{"n_layer": 19, "experts_per_token": 2, "d_shared_expert": 0, "normalize_top_k": false, "balance_bias": false, "groups_per_token": 2, "lr_router": 0.000386, "norm": "rmsnorm", "seq_len": 1024}
Below are experts of layer 11 (counted from 0) of a mixture-of-experts language model. Rows are named router (the router's row for the expert), gate (a neuron's input weights, with its number), up (a neuron's input weights, with its number), down (a neuron's output weights, with its number) and show model dimensions 0-191. Each number is 500 + 40 x the weight over its row's rms, rounded and kept within 0 to 999. Numbers have three digits each.
Before each expert's rows: "comes after" lists some tokens at least twice as common just before its tokens as in all text; "comes before" lists some tokens at least twice as common just after its tokens as in all text. This comes from a sample of Wikipedia text that the model never trained on. Tokens count by the router's weight.

# expert 32
comes after: "\n", "°", " October", " August", "age", " September"
comes before: "==", "===", "-", "In", "The", "′"
router:494484490486456515529537472555430538548447534453446555459462451461519455532452463556529543458459536474487529552458448460455462453540450541500452555435548517460549560542456461468469540432538545505516529461528543465463441535449458532533544566450551536552552556555543534448477541502458457546461461468478529519472526459533537529490512539443553533486469552460534534554528457461461452524545455455464443463537554569530522549541526442452505543506541471458533464452470471515534457459461537515480524468460542450476551481488464473456462474456516444497468492437468459537474547552464540445
gate2:461507452566485499568487476422445518552482555470440479492476500487550477499555428505448453489483492501419515493447459458474503438442500478491545558538513557454547490525487490576426510506508561411603466494449512462493464552500479467624521500486524575527497508498525554560465551590482525612425489521504550547495533495469481487528463429451493489543470457483557503479460451452489500478544472510464485511469474508527570512535478485513508562463578477424489526495491482531533467502478524462487522533504461509463464442427468513512474522542477504491473528390442546532509519513495499483
up2:481445431506572482490496523508476481532443431443403506475535478453481534501433533594473505508528504629411541517442544474560485495446501489510536546494494485542530504494565490546411507547556521491510440471465551489530481574502519478509510511480492507503446489466562553575530507514457546545424430517549556498513452508463458488560480488535564458477480410515583490425479466468480516483543460532474513498482503546484577535580463474508440582523520460491537496514508460498536470484501514480510490559519535566542488504499508526490469535553527489443443568507503482505541437521536524541
down2:522600507469502463482495534470525456473463480484481470507493562515500542561520405476482496524531453480468537537545460493436514499431526523476468509476509452544497492467514547488584486489496395472538529524500484568461519512517565519492484510496502427503493491488532470549505516509483531477523567481515512513491428521539575506470476449459477531530500501516482475518554519434561501513490529506488456575523560529467424482532498435557531550494469475529491533503515656558559448479527567578557509492530527548457532534473470563570584538527550453480506501491505547460450469369508560479

# expert 43
comes after: " |", ":", " in", "|", " (", ";"
comes before: " |", "–", "th", " /", ";", "',"
router:484510475504479524521540486567460542539449513449475529454482463470529486543478482557557522469482534514475540555486431462476472456552473546505473548460578495472539550521443513464457545449530554494537518452560523479471483542465446584521553553464531571552536552544524529466458538472454469558454439450499534502447537482542510522490511555466552509493480526458555534567525476473479448519539478477451464463548545530520518517563503426441513531537550464462517476446457457538522437437418559541480547476450502469439560460469454470433467444466536462521446488443454462527431535543496530439
gate0:510478453448487435479445511602461488485546497498515500524472443497592491419526459487526502558453454482439538536496478429477459482531446491479488454488529475464468500536470523539518514481531485480502467438593528510514500509508533567463485562523495514533505541564484461520437547494442446474547476490479490584452522485473507497482554449513521510484486494494475491516460465490506445520445557525494446477517461490515525515534457438445553512525577477495507476494495519481526489450412529611518510543329572509447472498526489426405447491539476505518498506458525532510455585486501511424
up0:494556612421480476500537465458542505545488511519488555499546546473427473518498526449489530517568517537535457520515464537473462452559493533444433575479513439530550541512536529464546511517505432529493452484504469492562477572519476487501518502497508534481524440480543556575596514466543487449528527486419569468529517498438541532588463495499460541555522486510456566507610469512432479537465446441521530509521527548548543473504556450486511519445475514503517491528499463499425513540479538448484430432533554439530522471506506495547457512473497493497502520453497473500558491541413533577
down0:547423458531530470492516589524440475421465524484596477495481461526512626552539512515549528484560467541443531555472495480485473522587564550519482522512525470561508548527517558510508509475488518525534540467486467450462476400520463417528477563523552444480449492524530505477552491452543486502441502516503540519492554471471518463532527512531439511475532535511521485474569493525569495507483525475528451434474514504504564492523548567506475562502509426470568558436539473431493521485561539515505509510570552485550518470489439518487446509541489436548439541468542490542595472488500494521

# expert 38
comes after: "-", "–", "|", ")", ";", " was"
comes before: "-", "|", ":", " by", " /", "°"
router:486478501498449535524548476540425546573436538466475552457468438459518446530454488542541531433478558476480570550457444471489476454557448519494474547437533531441519545526468492498436535441546533473486531456546551460478453549470479570544534556478528514527527548545555531451446542463467443531456473467470551527480538468539526537492487530447541520488440541445527544537520453462441483513510479457449468457537550543543520533542529448444521539476522472463518480453491449510557468470472515504449538468482540452471563450469432464462439462446535441482457508443470461531462544528450537434
gate1:486506533505554561437552462485482526532439535499484579527498465484434433482474582493517494414523593540498535536475529469529573558458535515433444483425518472499478449497496491509435475483505503376522509477500566584483385572540541515541498469532456483567525533518463503475541527530504528499495488468480426514492517375523493512511504548432473497508475476471580463496511516447508575493532472500503518507467561536482494509420541492499466541518518507515508490438497452461509513454463483422517450504501589484503531390474526462463529458462518517428499535495488496531474500477502517506
up1:513529555502544564460529475465500529503471554488541591544545469516507443456533586465486516445575538523514489545477555476421551552571536510456438506421495491490481508522457590520442467509492477445559484468495561535416429541537539513531559575547415494478490499507453517484569503499482534501463480473516500509466542426487509458491506470497468540520486480504547490514518521473528546446516487488503523520468623526459434483441533475469458540504535527560527503406531458433518512449465502444536473506514585501476514465462526447469515492478484533402560541518477507531449483437497483487
down1:527506557434533524483470473448467461494530529507482510530529493483587550487468387541522487490487595514526471510451484535405526490503495561470489522470505525488430568598473535547573438563523535576505476422486524585543538459521483446516438504485524441486492556518514521505614560483522531453497518469480497574503607482486479507479470488538531535450490498461532503495457487515543494518481521423488467494509488440565475463436526431506536528556518486538537563516486546467426548532490511524515463525440505478511484496462518537429504554453503493477559528558519496510526451424473474519

# expert 34
comes after: "\n", " =", " |", "-", ")", " career"
comes before: "\n", "|", "-", ":", "=", "born"
router:502472508482464524524545480541447528542455543452454556449462462457492453532488475548532549468471533465463533539449438461490466460558457548459474558457554524494513545552451475474465549453530545504511527468528543466481454530465457538552566575469550542544523544556548532460453528482465452543473465453479516496473560454506523550496514542473519519498445568485537551573538457457469439514544478507472443460523535532527528548544537448436515536520565471460542437449450443519581467472462540513452527472441498440472534438458447476439482446462515450506487478477454446557458516555465549451
gate1:473541533528455485524559516490516529534509586529530483462553539497520434518508504562446532492569574485457550474513404497493555432550504469518462468459503526507507547486499532460462463535516517439571510434500478515500527515466443548457450522521506611534488471556532497501506536527495493666497504462492579403527480482533522550476492466441460466528428481537550539493530524487510460496463457516487518501513513497500497497570586489436477582546465524472501432451506514507506517501504494502527468537486519505552522433469500510441519504482490472574430524460505404468413471438484485481
up1:432500530587506581600579491452548588527449603524562518488537571472508432512497488475477554475541546533532529455494445503469567450510509553475467498500531529513521544485557535492466518553440485487565566501482537518506541507504473485501479486515494528527501476536484477515483524521459500578539460399506554480530467517514520497517540446426493487505488523553491562472611511485522440496450521505490510499477527479545527489531594510459514554568450496492447451509442529500440481500508478538531466541457527514564523443462487543509540469507570490560436520471523407521473450464465505557
down1:471563529515482496476490543478470465444464533502473529467572541480500501455521543497455490465536457458559531456457499546546487492514517501434504482498446432509500526532465569450536499540478546446537531535464451524484531521496526519550513432506561536541463512478504532545504502564548517470519545482536587491580392459408475491394537484521490437506507503479495412439521475484540512451491386470555492445499541506498512486512503566536560501469483528510493506520489470480522422508568524503535392535480499549605514484550550487456518489522467531519508522512591442461483502460577447482

# expert 42
comes after: "\n", " ", "i", "a", "|---|---|---|", " =="
comes before: "\n", "|", "-", " ", " The", "born"
router:498497510468441517519537473540436535548460530450464538467454456463530462533459464549535542453472550455474551543462439462469448456558457543480460563442536527447555556529453489467452542444549540508505526459524553459469469515454469545547540547471545542544538537549550516438469537490446454546460463448465539516443551462527541538489531539450546568520469553458540551557539449467454450518540446464465467467520542550522516547556540467449546542478537483444525472452476457523534454467469541528464550453452518451474538477476454447470461467466529452501474469462470464539472529532452531432
gate1:495572541513456492587578447463517526507457510499475460475445524494511494515417526558499488503452559519519450476480476488480557507555506555521542528486450575507501471540442526505517465465512524446540543440514616512576548489475464529559470519526437473504563542458501580447519504512406449589511484511429486561485502508510466550470503535476509470526433489502554545531534448515507487464429513433430472423474543486526504486583496494576490522514493498472457480461513475547554429507443515497445562535483579494501478452448489509514441534523498504459507583469502523453510561530465494486
up1:541503562422528447456382514500498507566504550516494520572487470504553499428463406510560510470467419469454539538467512420408596509552488489471511509486557508533444483474515485489491558537472469418481520540456535535564485516523539482554492508535487542523420482510511520501451504566486512541510544527496480463470478489532623526491505500524531445446415508549536523458510479546510489504533420515506478454472561478448446480534427493497469508444504445492506447476486480517503445465459549511551483513507540542520455567459487519511470482489533575492479561475470490496538425489562527473
down1:535489509479584508449452491536490502477581510432498454478529496463483557467568431518566455451528471551523421495466534543446496490558487512485560535541535486520493517502546528497502487545510522502460486506502478619460482562459444465550527521449431551552553506495586515469396551522543468483567461548537476429491499482496449497578497495447501467550477465483543487488437436567534502472484625489517466499528528505433461516459542504511434517525521570497449540539457429493463448490506485470568474504560501502575506508510543461501474456522477470504480503460448508481496486508548491572

# expert 35
comes after: " =", "\n", " |", " ", "==", " $"
comes before: "\n", " of", " to", "|", "The", "=="
router:492498493480466524539526471540445547527449541460471536457450465448499457529472464547554537438470563486469530539476454454456464459539447531500451562433538506470540559550444478482462546458538564486480530456559533464481462521438453518527521560466550523537522532542556516469481541485453467551469479446465520511460535454521528557491546550440545534500463544470533542556532456454462453529535455463459453465545555566508521555553554485458501542493530490469534452455453454531563450454462542537472540469452518448484541487499433470466437445446541448489447470461441447551456533554470526460
gate1:461513453572459523533506531515392526539506597473499500455517482428457451583474463512592546455498500479536491551506433473495443412501434512506467491489493510499467507515531483489463588511574551410590500509477552431491461495504455512534587510493510563542481546534484536514463515481506471544439417463457483483484525514554500502492546580497554552541506521507521585514474486472488421481502444515472395471540549504517528520510531519498487554500517530491600424476429500506542550479523507479447548484460494486440537512463500475488477457537503495504455434503525468532482507538463502479
up1:501550450607466479489436562487422495486567584516498475512527553467430515514511488475554520458467453487517432494561478515515485474466469452570497458501432499503462478455545519545479563552533522402542469533475514467541475443543480444501516492539462502489414497474469509535503508446560513503516489521451439473520509523507448445517574511498521572533543490574478568477434538520530477489456507587530433512470480464480522515465571560540449508474444576556554427514478539503537552502547466482459490574458513561454486551482528531522466469564467547488476449563546531474501507503493494500
down1:484425472503501515542524506515515498534486545429530478470492536473476533521486450555493467511561536460461467532490535480440489463499590552479553481445507595504542503519530447423486502491605496552562540460507515495458464479485395497460468458497604499503532517545475490533412501532399531563461475451532565555458505506438525590521509441522524527539525526488491505492517442459494450467584492495480480423521552509582517507549543538492566541489516414490553502516480483458513487516478529535479506517510446478477529511434543494482475426508537476467501472426438504518476468443437523478

# expert 6
comes after: "\n", ".", "\"", ")", "0", "1"
comes before: "\n", " The", " ", " In", " He", " It"
router:503489518493451520530537486549436536542445521458477543456449447457503432530448459539537529451476538451470545566457436454467452464522438553457481538458552520453542557535463484453468565479545553484520521459544547451460440531465475540556533556455561545544544540539528540451445551483454477540455464464475522519440544473542524534470498534462542545506461520466541550539518461465457444528544473460465463458537525543543518514535515453473533523476540482464538443458449461508545436470468519526460548449456528479456531454430450462474467464474555429510450472441463470529454539544485517442
gate2:423468509487474534549529461502456525577486527404428499488473514444572524558480515488589513434522531523490605520401471507486486498512434543484487524497533479430509544509521500480481545419550476477443527434485512478468507490455507563514562546493513560493472504521528551500441570502476470474490506465549575471484494497490546519493485537499522513500488510467502587499483454559479529572570497495502495529548546586469509467534503470483501525441541468464494419458462412492550422489474528528542518444491564516459519523556380480501515466501592498487446557491497478508483550513522467482
up2:567497551499459497476536504514499514489471499529563482499508475515452434437492451535472490538429505489501425506567510455451514457516506490490455499444475558569499503526480483523458515544472549469553501549534523498468459516527421462545468505457515435525559513539500475471536469485512503545467457518465487612470590456607470531478532444449515492464487498533559447503545489425490454419468488478444451476511522479552547556484557529515514496575494506527544547537492542517479600447522485500433538518491478458522512475425553439442443546431441449557514442478484494539499447524437563519
down2:504468458528508539516449493447503480494496469469500444508537521470531549442472528528431512481503529541487507479524541504474548458501566471426505431512562481561448421451536497508458468492452540527459509533543498533597498420581494519546504532491458549532490455459506505585495426542521611532452484609442503509517392500507558529497458456474477528496475530510503446447508554464554463519464479519540520527422441474463568553413543533496491421446431493467463463517543564495458530547470486485526430524481495514492446542491491485525499532525456480479520515490541487505583466456485516489